python train.py --n_experts=48 --router_z_loss=0.001 --lr_router=0.00264 --init_std_o=0.0103 --optimizer="muon_variant" --weight_decay=0.039 --doc_mask=true --train_tokens=392200000 --dataset="wikipedia_en"
Below are experts of layer 4 (counted from 0) of a mixture-of-experts language model. Rows are named router (the router's row for the expert), gate (a neuron's input weights, with its number), up (a neuron's input weights, with its number), down (a neuron's output weights, with its number) and show model dimensions 64-127. Each number is 128 + 32 x the weight over its row's rms, rounded and kept within 0 to 255.
Before each expert's rows: "mostly gets" lists some tokens that are sent to it at least half of the time. This comes from a sample of Wikipedia text that the model never trained on.

# expert 2
mostly gets: " Ph", " Se", " video", " mod", " Met", " game"
router [ 71 110 179  96 143  92 117 184 163 149 106  80  96 100 155  96 166 142 126 153 174  89 122 159 173 143 156 146 155 108 115  73 164 176  74 114 151  95 106 165 151  77 144 163 154 153 100 136 119 158 167 159  87 102  94 171  78 125 120 155 140 109 154 152]
gate0 [116  49 119 110 105 127  89  93 109  88 104 167 105 131 127  59 133  82  89 130 164  96 105 191 110 120 122 126 113  98 126 138  81 143 114 140 141  76 116 176 193 130 151 129 115 141 106 193 163 128 161 102 137 103 129 142 120 127 150 153  45 131 160  94]
up0 [125 124 126  92  98 140  83 174 135 109 171 120 153  78 168  95 109 196 119 123 155 174 137 172 161 130 199 130 203 153  76 156  92 126 152 131  91 125 136 106 145  81  76 158 154 126 128  92 103 119  62 135 113 116 111 115 131 106 160  83 137 128  99 149]
down0 [ 95 171 129 126 173 156 144 123 158 155 112 107 108 170 105 125 187  95 130 163 184 119 110  80 149 106 108 121 185 189 111  57 109 146 135  97 183 101 102 132 126 125 141 182 144 138 153 112 105 144 230 123 109 146  83 115  68 144 149 138 155 133  90  93]
gate1 [109  83 121  85 110 141 103 156 110 176  94 173  76 111 154 164 123 138 136 139 119 136 158  79  86 147 157  77 145 143  62 108 144 167 173 123 126 170  86 140 121  91 183 141 125 115 125 141 137 143  96 145  83  86 135 132 104  79 140 150 107 178 146  86]
up1 [139 128 126  67  88 162 129 104  81 180 149  94 109  84 155 166 168 112 108 191 127 128 163 140 146 167  78 105  54 133 138 150 135 139 136 121  75 176  87 134 130 198 161 127 186 163 110 156 129 159 135  91 136 135  99 135 130  98 116 106 150 155 138 202]
down1 [140 106 155 196  82 120 142 159 105 142  75 132 114 129 148 113 103  76 114 131 170 107 130 122 181 112 113 107  64  92 123 166 127 185  90 155 137 133  95  91 171 148  99 118 122 179 130 166 126 142 133  98 149 125 106 122 141 103 185  83 136 121 162  98]
gate2 [127  88  81 172  78  97 126 142 149 179 111 187 127 149 171 169 149  79 136 106 110 111  55 121 160 182 119 113 157 113 148 119 185 133 163  99 109 163 139 101 137 132 123 101 113 148 136 147 143 114 135 161 133 168 138  71 119 134 122 133 177 111 133 130]
up2 [142  67 155 121 100 136 123 140  69  57 159 110  94  96 124 110 117 151 131 173 178 124  60 154 137 117 131 114 106 117 104 129 108 138 159 120 159  67 134  95 140  98  80 132 177 163  79 136 184 195 120 117 123 134 115 152 171 177 145 134  61  73 160 134]
down2 [ 98 108 120  49  56  92 170 105  92 135 123 150 105 121 128 148 115 157 117 103 123 149 155  40  98 136  67 157 131 134 125 118 138 199 171 105 134 108 101 207 121 111 163 132  99 115 135 141 138 159 125 113 125 120 167 128  66  74 134 126 147 176  89 127]
gate3 [ 44  83 134 169 111 103  96 145 123 104  97 148 127  80 110 109 111 160 133 152 183 125 103 151 167 102 140 157 136 169 163 100 150 158 177 164 128 135 143 145 148 167  92 101 158 144 145 159 107 180 128 129  88 138 101 141  64 112 118 161 177  51  88 144]
up3 [ 97 153 110 137 105 128 114 153  94 114 117 111 153 121 139 115  53 150 170 122 164  98 163 133 178 110 109 104 127  95 139 123 101  94 125 140 121 112  72 152  99 154 136  75 135  87 151  87  95 125 120 110 116 109  91 105 146 171 129 148 180  58 100 102]
down3 [107  93 118  90 122 187 113 106 133 167 109  78 148 176  51 143 122 169  82 114 145  74  62  92 146 120 165 159 126 125 131 147  94 176  96 148  94 173 101 158 130  96 112  82 138 110 108 103 132 127 116 128 106 124 176 127 160  92 167  57 138  96 115  96]
gate4 [142  94 144 134 126 167 117 160 152 134 112 117 118 125 140  60 159 121 116 148 114 132  91  69 164 130 161 174 104  88 138 102 135 107  77  88 106 120 137 127 201 180 119 163 115 152 142 154 138 135 122 158 110 122 152 133 104 170  46 133  82 210 142 158]
up4 [144 151 116 131  97 164 164 177 108 180 100 151 125 188  74 105 125 113  66 112  87 147 101 112 134 219 140  88 177  93 128 146 146 110 113  89 157  92 138 123 154 112 132 183 109 166 159 131 108 148  89 164 151 148  98 105 115 128  91 116 106  54 128 155]
down4 [146 176 182  94  96  71  93 157 128 159 207 133 158 134 115  88 127 118 156 188 124 104 103 110 129 186  79  93  96 118 177 124 101 113 101  84 119  59 118  53 182 125  71  62 185 112 158 128 129 131 137 118 135  88 184  86 163 101 172 109 163 108 143 111]
gate5 [159 112 143  71  79  86 134 103 108 157 148 158 130  76 136  90 119  81 128  74 108  74  59 137 153 120 165 108 142 180 117 115 152 199  85 134 111 122 115 154  98 155 167 125 126 115 163 131 157 130 159 175 100 114  97  77  62  72 169 135 157 154  94  85]
up5 [ 94 180 140  81  63 134 134 113  59  92 138 168 107 130 123  68 116 102 178 115  93 151 196 158 192 115 184 158 121 109 134  92 130 107 176 126  79 166 124 123 197 126 133 130 173  61 136 118 178 142 156 104 122 107 111 111 136  89 185 139  96 151 150  95]
down5 [125  57  96 101 110 142 174  88  78 144 131 147 149 118 143  31  66 175 142 125 139  86 129 122 161 147 137 141 126 187  62 129 113 119 109 139 134 138  71 138 145 139  76 118 170 118 130 125 183 115 137 148 113 184  93 102 169 134 171 105 132 156 103  57]
gate6 [ 97  78 172  94 123 121  64 114 169 107  94 183 156 138 124 113  92 147  85 154  91  98 122 137 108 190  92 130 152 126 161  74 101 100  78 178 157 127 118 139 124 137 155 130 143 207 129 178 161 132  63 179 143 118 146 155 120  55 145 125 146 116  93 102]
up6 [ 78 114 114 114  86 144  92 203 136 120 138 139 172 167 165  88 113 100 123 183 113  83 171 137 144 143  96 136 133 150 163 113 143 163 154 145 138 145 135  81 122 135  83 135 106  74 154 127 163 109 116  50 140 119 100 179 151 160 117 170 156 129 149 120]
down6 [108 133 131 165 147 118 125 120  60 122 134  66 105 146 133  73  97 156  91  93  92 123 144 168 150 137 143 126 169 141  64 112 187 160  92 135 197 124 159 122  79 137 135 148 137 100 166 168 178  90 127  89 166 144 100 125  95 154 107 137  87 129 112 165]
gate7 [170 122  83  75 136  55 144 154 104 132 141 103  53  79 163  90 197  80  82 131  62 136 132 141 152 136 121  78 180 149 199 132 136 164 131 147 138  85 164 176 133 178 141 140 157 146 113 190  80 111  90 125 151 115 115 126  99 153 112 125 174 112  64 110]
up7 [115  94  85 119 104 137 150 105 117 164 146 151 131 181 126 157 161 167 129 103 176 138 112 169 112 127 167 107 180 152 111 151 148 116 114 133 122 109 153 112 188  62 131  68  97 146 168 133 149 149 128 131 120  88 157  86 114  91 199  86 114 169 112  70]
down7 [221 133 151 164 113 155 162 102  98 110 173 143 130 121 155  24 139  93 138 166  91 124 145 126  83 169 105 134 102 125 104 142 132 157  91  94  89 140 134 173 139 150 125 171  98  86  81 121 125 130 105 118  77 108  79 130 116  62 163 120 112  58 143 135]
gate8 [100 117 125 163 181 129 124 121 171 170 139 106 145  81 141 181 155 124 145 101 122 112 148 152 160  94 119 134 165 208 128 121 146 206  81 109 155 149 130 146  78 110 124  87 106 118  85 115 115 158 182 151 114 174 151 133  89 104 159 118  97 203 161 141]
up8 [175 114 116 114 126 185  98 100 103 100 116 137 112 151 105  90 120  92 162 116 170  43 115 128 175 142  95 147 145 160 135 102 148 204 194  87 127 156 163 143 183 137 138 152 154 110 144  55 111 114 131  93 100  63 114 129 108 142 104 158 120  94 147  89]
down8 [ 99 145  98 174 144 146 122 144 131  53 118 191 144 134 145 124  94 160 100 127 110 132  50 136 137 120 176 101 112 110 144 140 172  69 102 117 100 127 113 142 102 136 110  93  95 181 127 118 132 122 182  86 113 115 140 105 154 126 167 102 157 140  82 134]
gate9 [ 61 136 232  58  88  94 130 112 150 181  93 166  74 122 147  97 190 154 132 124 150 156  94 146 120  93 115 112 124  93 165  89 123 182 140 118 140 139 114 144 149 155 167 169 122 121 122 107 137 170 118 160 124  65  90 192 146 175 105 151  61 113 157 171]
up9 [121 148 123 172 114 116  97 106 110 161 111  84 132 124  75 127 102  54  95 111 106  90 154  74 110 134 161 133 110 144 110 165 189  54 128  88  54  73 127 123 136 157 166  89 120  80 122 123  77 107  80 120 124 104  91 139  48 114 107 121 162 120 123 101]
down9 [145 123  94 119  86 132 164  89 117 113 109  86  59 139 141 156  82  54 125 179 174 154 121 144 154 143  96 117 102 116  44 148 148 117 156 137 146 138  81  75  98 160 128 148 142 108 147  93  79 146 196 143 132 125 155  97 193 169 187 150 113  40 219 123]
gate10 [125 111 169  66 173 115  75  78  83 146 168 137 148 237 106 165 120 156 128 135  92 115 139 164 141 156 104 124 113 150 111 104 127 158 117 116  41  72 122 130 106 103 135 138 125  79  84 144 122 135 140 157 101  81  55 161  83 151 109 161 102 116  98 160]
up10 [128 155 147 176  52 126 144 120 126 110 121 149 162 114 142 166 121 183 200 120 105 135 164 113  92  98 123 119 151  88 129 123 168 101 127  96 119 137 134 129  96  98 140 122  95 145 144 147 132 171 111 103 161 101 131 110 143 114 138 126  56 146 109 145]
down10 [140 103 154 132 153 126 129  78 124 132  80  89 154 124  83  87 130  71 126 122 106  56 121 136 160 126 107 162 121 103 131 143 169 137  75 142 101 119 145 151 147 158  88 133 117 135 134 157 188  65 149 122 174 177 116  97 142 157  85 121 156 160  81 176]

# expert 5
mostly gets: " Loss", " ​", " Historic", " cred", "imming", "family"
router [ 82 103 142 108 153 107 130 204 158 158 104  86  87 118 171 111 177 156 130 172 193  77 114 127 155 147 142 152 175 105 121  84 172 167  80 101 139 117 105 159 163  98 151 157 165 161 109 148 137 117 150 145  92  92  84 185  78 132 125 156 149 120 155 159]
gate0 [111 121 180 121 116 117 107 125 154 147 145 138 178 135 117 161 127 168 146 132  84 131 118 150 116 145 191 125 165 120 142 161 134 106 159 145 136 151 155  92 159 106 166 151 154 141 127 215 129 143  83 145 166 130 122 160  89 120 125 127 102 126  74  88]
up0 [106 152 104 157  97 157 117 105 109  45 136 121 186  77 131 154 150 128 180  97 151 114 135 181  97 105 133 101  91  94 160 115 136 178 158 137 155 114 109 114 113 105  81 131 158 172 132 136 169 107 149 185 126  97 137 110 147  87 169 161 130  79 112 167]
down0 [141 146 189 160 149 103 120 107 105 110  90 133 125 161 173 190 128 141 131 124 100 132 103  98 165 161 110 107 132  74 194  77  74 127 147  88 138 109  83 123 122 183  88  91  52 170  95 133  86  68 143 164 177  70 126 109  98 130 186 136 140 143 137  88]
gate1 [101  78  49 128 156 108 123  83 106 134 126 101 103 147 128  81  99 101 161 119 149  35 138 145 175 198 118 142 102 138 120 153 143  78 162  66 125 154 147 120 150 107 131  75 127 152 106 201  94 141 172 137 126 129 142  97 100  75  93 156 145 168  74 103]
up1 [110  76 165 180 155 155 105 147 114 125 190 114 146  87  83 119  85 136 123  70 129  89 141  91 121 144  87 115  87 134 154 105 141 101 155 202 184 122 130 127 160 129 125 159 163 120 112 169 141 124 152 114 170 148 115 109 102 142 113 125 142 102 175 144]
down1 [128 105 158 115 153 168 174 142 138 124 123 150 159 117 125  71  82 116 102  84  94 119 112 143 165 116 197 142  68  98 160 152 133 126 128 136  74 149  84  99 103 153 115 127 103  91 142 146  90 107 127 143 131 111 168 150 143 121  91 137 122 166 131  64]
gate2 [117  85 141 157 161 115 167 110 126  72 129 191 113  71 115 112 162 236 125 185 107  89 118 101  67 140 177 133 159 129 137 149 138 175 164 101 156  93 164 129 184  90 125 120  99 140 133 169 156 136 133  86 132  56 129 106  75 132 151  80 109 141 137 166]
up2 [ 91 222 182 131 140 116 109 213 133 115 167 106 142 145 147 154 104 168 106 123  84 132 162  65  95 199 110 167  93 124  97 167 104 110 130 126  65 144 131  98 142 117 150 132 128 132 131 160  87 133 148 140 137 128 114  88  96 102 166 106 108 217  88 117]
down2 [147 104 128  77  97 126 158 120 136 103 140  75 144 200  98 100 151 122 109 186 135 131 179 167 104 124  83 118 106 156 132 144 206 150 109 121  93 136 109 152 124  62 129 167 159 110 161 121 107 128 133 119 131 123 103 116 108  91 124 191 134 173 154 171]
gate3 [164 112  98 140 137 128 124 176 147 199 131  92 104 135  94 136 143 148 120 130 109  33 104 106  94 118 108 169 144 137 116 136 126 137 169  89 118 134 144 141 154 163 118 114 119 145 168 130  81 117  80 106  88 153  67 112 129  81 123 127 106 135  78 144]
up3 [112 113 136 124 165 136  88 129 159 120 179 166  78 133 171 138 132 117 125  95  80 129 136 153 129 130 122 119 135 104 140 170 105 120 118 100 197 127 119  75  84 178  87 136 169  90 117 158 190 104 102 107 123 139 105 174 149 181  62  63 146 117 108 149]
down3 [143 113 178 124  53 105 134 149 131 172 111 164 163  98 116 149 152 115 107 110  97  92 165 106 155 150  38 101 123 136 144 131 118 132  91 114 111 154 170 123 132 123  90  90 154 153 170 112 124 122 102  88 129 135 144  62 139 116 119 179 107 150  86 120]
gate4 [ 91 143 129  70 129 109 137 132 102 107 141 111 105 146 146  83 159 126 142 117  94 145  80 163 107 121 166 138  72 111 104 153 154 185  97 165  56 103 155 114 112 180 101 101 139 139 112 138 176 168 125 133 126  92 136 142 101 129 158 106 135 155 143 177]
up4 [140 174 172 118 150 145  99 107 150 101 100  81 134 178  86 122 127 176 156 116 168 104 147 132 177 103 129 170  72  75 138 128 156 152 108 120 167 151 142  47  82 118 168 179 126 171 106  74  98 148 147 168 105 136 120 148 152 147 101 141  99 116 111  47]
down4 [136 129 172 106 144 109 154 111 189 139 189 116 176 126  77 123 150 211 153 127 138 124  88 111 131 114 118 114 128 145 192 156 114 161  87 128 103 111 146 130 144 124  93 106 147 114 146 110 124 111 116  82 156 114 105 151  74 101 104  35 135  83  74 118]
gate5 [186  72 133 166 149  63 148 149 123 156 113 120 167  87 109 156  95 199 151 156  96 166 152 151 138 147 116  90 135 153 134 126 133  58 132 178 153 172  90 174  83 143 157 151 128 109 103 123 119 121 151 172 101 132 143 139 151 137 169 135 116 141  32 129]
up5 [138 121 142  83 138  74 135 101 139 169  88 144 116 169  94 141  96 142 101 139 126 130 138 172 178 124  94 153 148 117 171 153  64  76 121 188 135 122  99 116  71 183 163 125 130 127 191 106 158  93  78 194  88 126  73  93 157 166 174 115 122 156 176 134]
down5 [172 178 104 138 132 122  83 106 140 120 145 141 130 133 167 104 127 197 134 137 112 160 130  90 116 154 110 100 140 125 166 153  93 125  89 182 168 125  67  94 123 143 131 149 166  94 108 137 113 118 153 149 112  71 135  81 177 153 168 106 117 195 168  48]
gate6 [ 72  33 126 117 143 132 160  85 168 135 124 137 141 124 119 140 147 103 165 158 145 172 132 140 125 158 117 138 153  90  69  77  99 146 144 149  95  74 160 113 163 126 167 145 171 187 142 179 171 119 132 102 184 154 111 115 106 183 147  85  93 120  85 161]
up6 [ 70 114 120 146  77 104  70 186 113 173 130 119 122 129 188 104 109 126 116 136 104 170 148  99 170 150  97  77  87  42  93 159  93  88 138 112  81  96 164 104 121  96 137 134  95 134  91 144 151 171 130 155 103  86 179  78 106 119 163 117 102 129 104 163]
down6 [119 170 125  67 173  86 143 169 137  98 110 133  89 149  28 110 109 168  94 122 118 145 136  78  40 115 101 173 109 138 117 106 151 107 136 163 155 134 183 135 164 136 160 178 103 106 194 120 135 110 101  71  84 162 139 124 155 105 115 134 112 111 154 115]
gate7 [154 103 183 144 111 137 156 102 164 168 123 115  95 140 157 158 197 175 183 133  97 132  99  92 133  98 124 143 126 103 164  98 185 134 173 133 146 150 116 139 126 216 108 142 142 103  98  83 110 104 119 116  30 107 145  87  59 113 128 118 104  88  59 118]
up7 [175 189  82 160  82 154 151 158 155 112 117 105  65 136 148 171 104  78  94 155 139 143  73  88 162 129 115 163 160  87  62 168 137 110 144 157 147  86 172 143 169 135 116  56 107 101 115 162 120 134 117 146  98 132 126 110 134  94 160 115 155 138 121  95]
down7 [134 159 132 126  85 195 135 158 145  99 149 120 128  75 125 137 165 135 132 168 111 175  96 108 148  67 182 133 145 149 129 110 163 156 122 150 129 122 131 187 205 106 136  90 163  84 108 100 109 137 113  98 154 183 179 124 144  92  94  97  96 154 160  86]
gate8 [123  97 232 113 195 108  83 139 167  93  99  92 117  75  99  63 104 120 160  99 169 119  98 129  95 134 111 131 119 164 136 100 122 135  89 133  89 123 148 125 186 131 113 103 174 123 118  98 121  90 172 113 137 113 120 117 120  91 113  93 158  74 123 150]
up8 [ 89 138 144 148 118 150 115 120 119  90 182 148 136 143 122  97  89  57 166 155 108 134 160 148  32 107 116 139 166 111 108 155 125 136 154  64 100 140  91 122 141 143 125 104 179 157 201 120 138 129 127 173 114 158 108 149 143 103 146 116 112  98  73 159]
down8 [125  83 101 147  97  94 183 158 109 180  80  66 127 173 109 144 134  96  68 101 136 204 134 145 111  90 144 185 124 161  69 137 130 164 141 102 111  78 159 123 125 178 131 155  66 126 135 101  84 115 107  94  92 155 147 151 212  73 115 145 170  95 141 179]
gate9 [124 142 163 113 135 125 139 163 106 120  93 132 107 129 120 134  78  74 116 156 162  78 157  76 175 153 181 102 103 136 123 122 138 124 155 148 123 170 125 145 137  78 160 157 160 162 146  83 199 103 165 162 127 156 149 141  86  62  96 151 120  65 189  73]
up9 [ 94 127 113 142 139 149 161 122 175  91  88 174 109 121 102 132  86 161 126 138 187  94 104 157 145 110 119 183 136 152 118 119 156 140  84  98 129 133 133 171 129 180 122 117 124 155  85 139 111  64 105 153 141 121 127 150 155 118  74 166 195 115 146 121]
down9 [159 145  72 124 100 151 126 153 193 163  83 115 165 108 148 148 130  93 102 192 198 131  69 126 155 163 156  91 130 126 105 108 124 116 135 113 140 125  73 111 139 169 131 116 138 143 167 152 192  95 140 120 130 103 167 168 128 114 138 156 188 105 144  95]
gate10 [126 134  80 176 127 105 123 146 103 130 126 134 132 122 126  96  75 112 171 139 102 119  89 101 107 145 172 136 128 135 156  90 138 154 122 152 143 105 134 125 172 147 111 138 145 153 116 171 112 197 203 152 154  63 115 129 106 159 148 131 145 105 153 170]
up10 [172 116 125 111 152 139 141 139 123 166 120 118 160 119 112 188  95 193 153 126 137  65 167 153 109 122 160 144 163  54 105 143 126  22 189 151 168 114 131 141 150 131 116 152 103  98 174 232 191 161 137 148 127  85  75 142  80 126  71 122  78 143 134 129]
down10 [160 105 138 130 152 140 196 135 163 150  81 155 199  58 111 149 113  68  59 153  85 110 100 137  92 185  93 121 110 136 133 139 142 126 107  63  80 113  98 106 178 171 161 101 117 179 164 160 134 106  89  86 149 103 105  80 123 126 120 153 131 109 142 125]

# expert 18
mostly gets: " ev", ".S", " em", "-N", " war", "-M"
router [ 90 105 180 105 135  98 108 195 161 159  99  82  78 116 157 100 171 133 148 168 169 104 140 120 143 165 155 157 173 112 132  78 158 165  95 114 173 108  87 162 146  54 152 163 153 161 102 133 122 127 165 145  93  97  91 168  93 127 130 157 166 126 166 150]
gate0 [ 87 124 133 131 105  80 154 104 162 162 138 137 139 140 172 105 174  85 163 137 147 121 126 122 130 146 168 165 148 108  91 146 152 163 146  85 125 132 124 105  85 183 114  95 108 103 138 158 111 155 124 198  85 119 129 109 132  83 113 221  92 120 166 214]
up0 [101 150  67 119 152 138 138 156  50 155 108 160 103 148 144  97  98 156 131 151 128 137 114 146  70 109  96 102 142 138 154 111  50 124 161 163 101 201 114 127 154 191  78 129 137  63  85 122  93 117 190 102 157 140  93 170  83 136 143  79  95 124 180 108]
down0 [153 151  74 185 135 127 148 115  82 134  73  76 145 128 137 117 152 113 133 162 173 133  93 174 160 100 130 168 163 109  96 127 118 138 153 155 111 146  93 117 119 114 124 171  56 137 165 137 109 108 130  79  82 128 115 103 153 126 183 130 170 173  74  87]
gate1 [109 116 130 100 141 106  47 129 140 144 120 125 114  84 120  92  95 164 155 147 111  98 123 131 139 162 108 150 166  66 121 110 127  95 143 128  78 143 122  88  87  48 107 164 129 147  99 157 137 167 162 119 110  87  72 115 139 128 115  78 153 209  90 103]
up1 [151 119  88 132  98 132 113 110 112  82 124 154  74  65  98 202 121 181 116 103 140 118 110 129 123 101 156 214  81 181  84  88 159  55 113 116  84 157 176  88 124 129 191 122  73 143 154 206  89 126 135 129 138  88  91 128 141  81  98  75 172 114  88 123]
down1 [132 179 144  99 152 169  83 176 134 100 139 118 140 174 156 128 140 108  71 194  96 122 169  99 116  61 101 139 118 167 148 189 145 126 147 161 151  96 138 137 131 182 180 139 151 131 176 109 153 148 166  54 153 190 148 159 142 104 182  95 131 128 163 190]
gate2 [ 86 139 142  63 120 108 118 119 168 131 134 123 124  68 163 127 204 123 107  83 155 137 127 121 142 171 148 148 118 132 147 120 161  79 122  95 111 119 153 109 188 132 142 112 105 136 120 165  77 150 184 148 167 100 155 109 112  90  65 155 164 131 172  91]
up2 [130 127  67 129  91 123 125 118 122 114 145  36 110 135 135 167 103 185 161 167 180  77  95 153 153 164 169 134 123  90 137 138 122 148 144 143 112 146 149 120 116 173 128 158  90  58 135 125  89 125 128 101 127 191  72 101 127 109 187 108  59 133  80 211]
down2 [135 126  78 151 127 133 145 186 148 149 108 130 117 141 114 135  82  73 159  67 153 101 136 138  95 126 140  94  86  94  95  98 127 155 149 106  97 223 106 169  90 138 101 102 113 165 104 114 186 183 174  97 107 130 165 141 135 146 133  86 144 178 123 131]
gate3 [102  96 110 112  89 148 152 154 126 110 121 138  88 150 139 110 156 138 175 115 191 178  71 162 127 108 155 122 145 131 104 170 141 129 142 152 192  86 123 173 117 130 170 145 139 103  64 181  98 117 190 102 116 169 115  93 134 171 119 144  89 128  86 147]
up3 [150  75 214  91 159 107 111 127 163 125 118 155 202 146 116 119 116 104 115 143 141  96 113  83 177 164 138 146 107 145  85 114  73 144 152 102 172 122 103 173 169 112  73  68 166 105  88 156 127 112  99 111 106 114 139 180 127  71 121 136 170 125 140 108]
down3 [139 141 111 157 143 166 121 178  92 119  52 144 153  80 103 108 206 192 137 132 119  94 145 162 124  83  93 132  92 113 132 144 103  51 138  92 169  99 131 133 173 167 127 158 140 159 112 151 199 169 136 184 129  92 129 160 138 140 113 153  89  97 161  71]
gate4 [ 99  77 128  93  90 104 111 118  99 117 113  86 100 176 141  96 163 117 118 141 136 126 116 175 136 148 145 241 138 130 127 161 138 184  71 138 174 152  91 133 154 101 147 116 105 145 115 122 139 107 132 152  75 128 110 127 144 154 151 104 101 101  48 206]
up4 [127 143  64 106 100 134 142 115 163  66 137 157  54 137 203 149 102 115 109 166 129 185 170 167 166 145 124 162 116 197 105  69 156 161 142 123 116  94 130 141 202 113  86 162 140  83 155  95 136 119 193 133 103 123 191 115 171  49 136 110 122  67 120  83]
down4 [184 118 113 131 107 135  77  57 124 139 172 142 124 150 130  53 119  75  96 131 163 141 108 122 148  83 120 126 133 146 111 147 208 116 110  72 140 132 123 135 149 140 143  95  69 122 161 103 132 155 164 110  42 139 143 163  89 117 139 142 105 190 120 110]
gate5 [121 120 113 132 194 103 186 134 104 148 155 118  78  95 125 121 120 141 137  72 125 122 135 149  92 162 189 119 157 101 182 119 119 132 102 140 173  66 135 103 142 130 128  47 191 152 113 113 107 176 200 148 114 147 159 183 109 147  77 135 136 180 167 108]
up5 [107  76 145 106 145 129 104 154 178 162 125 172 110 147  95 116 134 122 171 158 170  85 118  75 175 113  99  44 167 106 165 124 174 175 147 124 160 133 128 133  88 145 102 116 133 119 137  93  42 123 139 147 143 143 147  95 137 166 161 169 108 151 125 128]
down5 [ 91 114 134 152 174 111 104 122 170 162 138 151 112 113  81 115 134 123 129 134  60  93 145 231 148 172 166 141 134 123 147 104 106  75 166  68 209 139 141 130 126 123  96 167 127 117 137 139  64 123 141 133 153 155 114  94 135 146 158 107 119 139 127 160]
gate6 [ 71 104 180 105 135 124  71 148 102  81 141  90  77 170 135 111  85 162 194 167 119 103 106  53  86 114 151 131 122 160 100 126 126 157 139 126 171 162 148 110 159 198 163 160  84 137 134 110 153 142 142 124 134 105 140 131 116 128 119 149 171 154 133 163]
up6 [143  75 158  94 125 136 112 110 167  98 113 140 197 118 122 137 131 106 137  81  80 100  91 147 133 110 114 106 146 160 100  79 148 107  95 177 107 100  64  91  92 122  67 110 157 142 115 174 180 149 119 125 110 104 129 112 136 113 159 124 115 151  97  99]
down6 [109 130 182  97 153 102 123  68 189 147  96 152 103 149 115 144  84 153  86 140  98 152 152 117  98 138 134 119 119 115 123 145 126 152  91 109 151 190 129  53 103 121 163 163  79 122 149 208 108 163 134 136 183 170  92 112 202 159  88 127 118 110  87  96]
gate7 [ 83 172 205 134 145 151 129 140 165 161 145  91  62 146 146 133 166 103 136 187 138 113 126 171 145 200 144 205  99 123  86 105 153 120 144 145 109 164  94  96 125 138 113 139  89 146 104 117 182 187 137 124 103 113 109 153 149 146  98 127 127  71 157 184]
up7 [111 135  91 155 110 127 147 169 127 117  97 123 173  53 182 125 145  93 169  91 164 152 198  77  71 120 180  98  91 118 143  90  63 118 141 172 151 143 188 137 150 172 162 141  69 151 136 132  71  97 178 140 146 126  68  55 108  78 146 142 149 197 101 130]
down7 [ 84 101  79 164 120 139 139 125 143 149 173  81 124  97 102 105 117 121  93 131 211 116 174  70 104 100 154 108 103 127 113  89 115  95 108 195 132 149 117 160  92 134 100 162 103 161 146  78 195 110 112  59 144 140 105 121  98 131 152 179 132 134  97 158]
gate8 [155 198 127  63 141  64 156 136 129 117 109  95 116 105 172 109 109 177 107 130 166  91 158 143 142 116 156 118 151 100 178 111 167 142 127 104 134 117 163 119 137 164  82 153 174 108 175 164  42 146 166 131 161 139 134  98 128  98 138 135 112 179  73 145]
up8 [173 126 136 161 121 155 143 141 163 195 154 166 164 107 194 127 156 127 120 174 159 104 191 156 146 127 142 100 215 139 170 158 180 115 151  96 123 122 104 129 117 135 146 151 116  35 130 159  99 125 123  97 147  84 109  72 107 123 202 121 130 102 166 109]
down8 [ 73 113  97 115  73 166  66 146 187 103 138 142  51 181  53 176 110 117 128  90  88 120 175 151  87 153 160 146 118 134 139 141  99 124 143 104 166 127 126 178  84 121 131 110 112 137 129 143 154 218 140 101 142 158 142 114  69 145 144 141 124  95 137 158]
gate9 [124 139 116 143 116 162  84 158  80 104 157  93 129 139 194 129 142 151 144 146 107  74 153 149 131  72  87 171 117 100 137 122 151 218 153 116 123 110 127 130  97 140 115 134 164 127 109 118 129 144 126 143 149 160 115 143  88 101  96 183 170 126 165 151]
up9 [ 98 156 159 131 129 132 109 109 209  93 133 120 128 148 114  65 114 108 114 144 111 108 180 164 183 175 121 157 135 135 127  85  68 105 145 123  96 151 143  74 119 158 114 144 133 141  72 146 137  74  83 135 137 171  95 154  80 173 140  85 151 121  84 106]
down9 [121 135 124 205 111  92 124 109 205  84 102  98 151 107 124 146  76 126  85  87 113 125 198 138 141  86 146 164 120 146 126 121 177 163 113  61 182 115 111 142 119 110 104 149 121 130 105 118 137  26 140 134 114 146  76 139 142 100 129 153 107 168 148 109]
gate10 [151  96 141 103 160  77 128 180 112 129 112 161 120  88 132 192 102 106 126 131 176 109 151 130  88 149  96 116 112 155 120 104 153 100 107 124 106  99 115 115 100 118 117 148 155 171  74 159 132 103 160 155 105 142 133 108 134 167 134 174 130 149 104 167]
up10 [ 92 119  98 127 160 111 110 125 183  81 157 109 142 164 139 112 137 158 169 138 126 125 109  88 168 117 196  71 104  80 180 145 127  98 112 117  97  50 117 170 139 134  69  92 189 151 149 111 125 107  77 193 145 169 147 130 112 201 120 146 140  79 113 165]
down10 [131 135 100 120  88 129 172  91 147 102 129 128  87 119 108  89 103 105 115 146 141 197  71 117 125 192 149 106  71  76  86 105  95 134 126  75 118 146 121 135 136 179 217  64 165 173 101 114  62  95 125 130 125  90 141  73  96 144 108  77 112 207 142 148]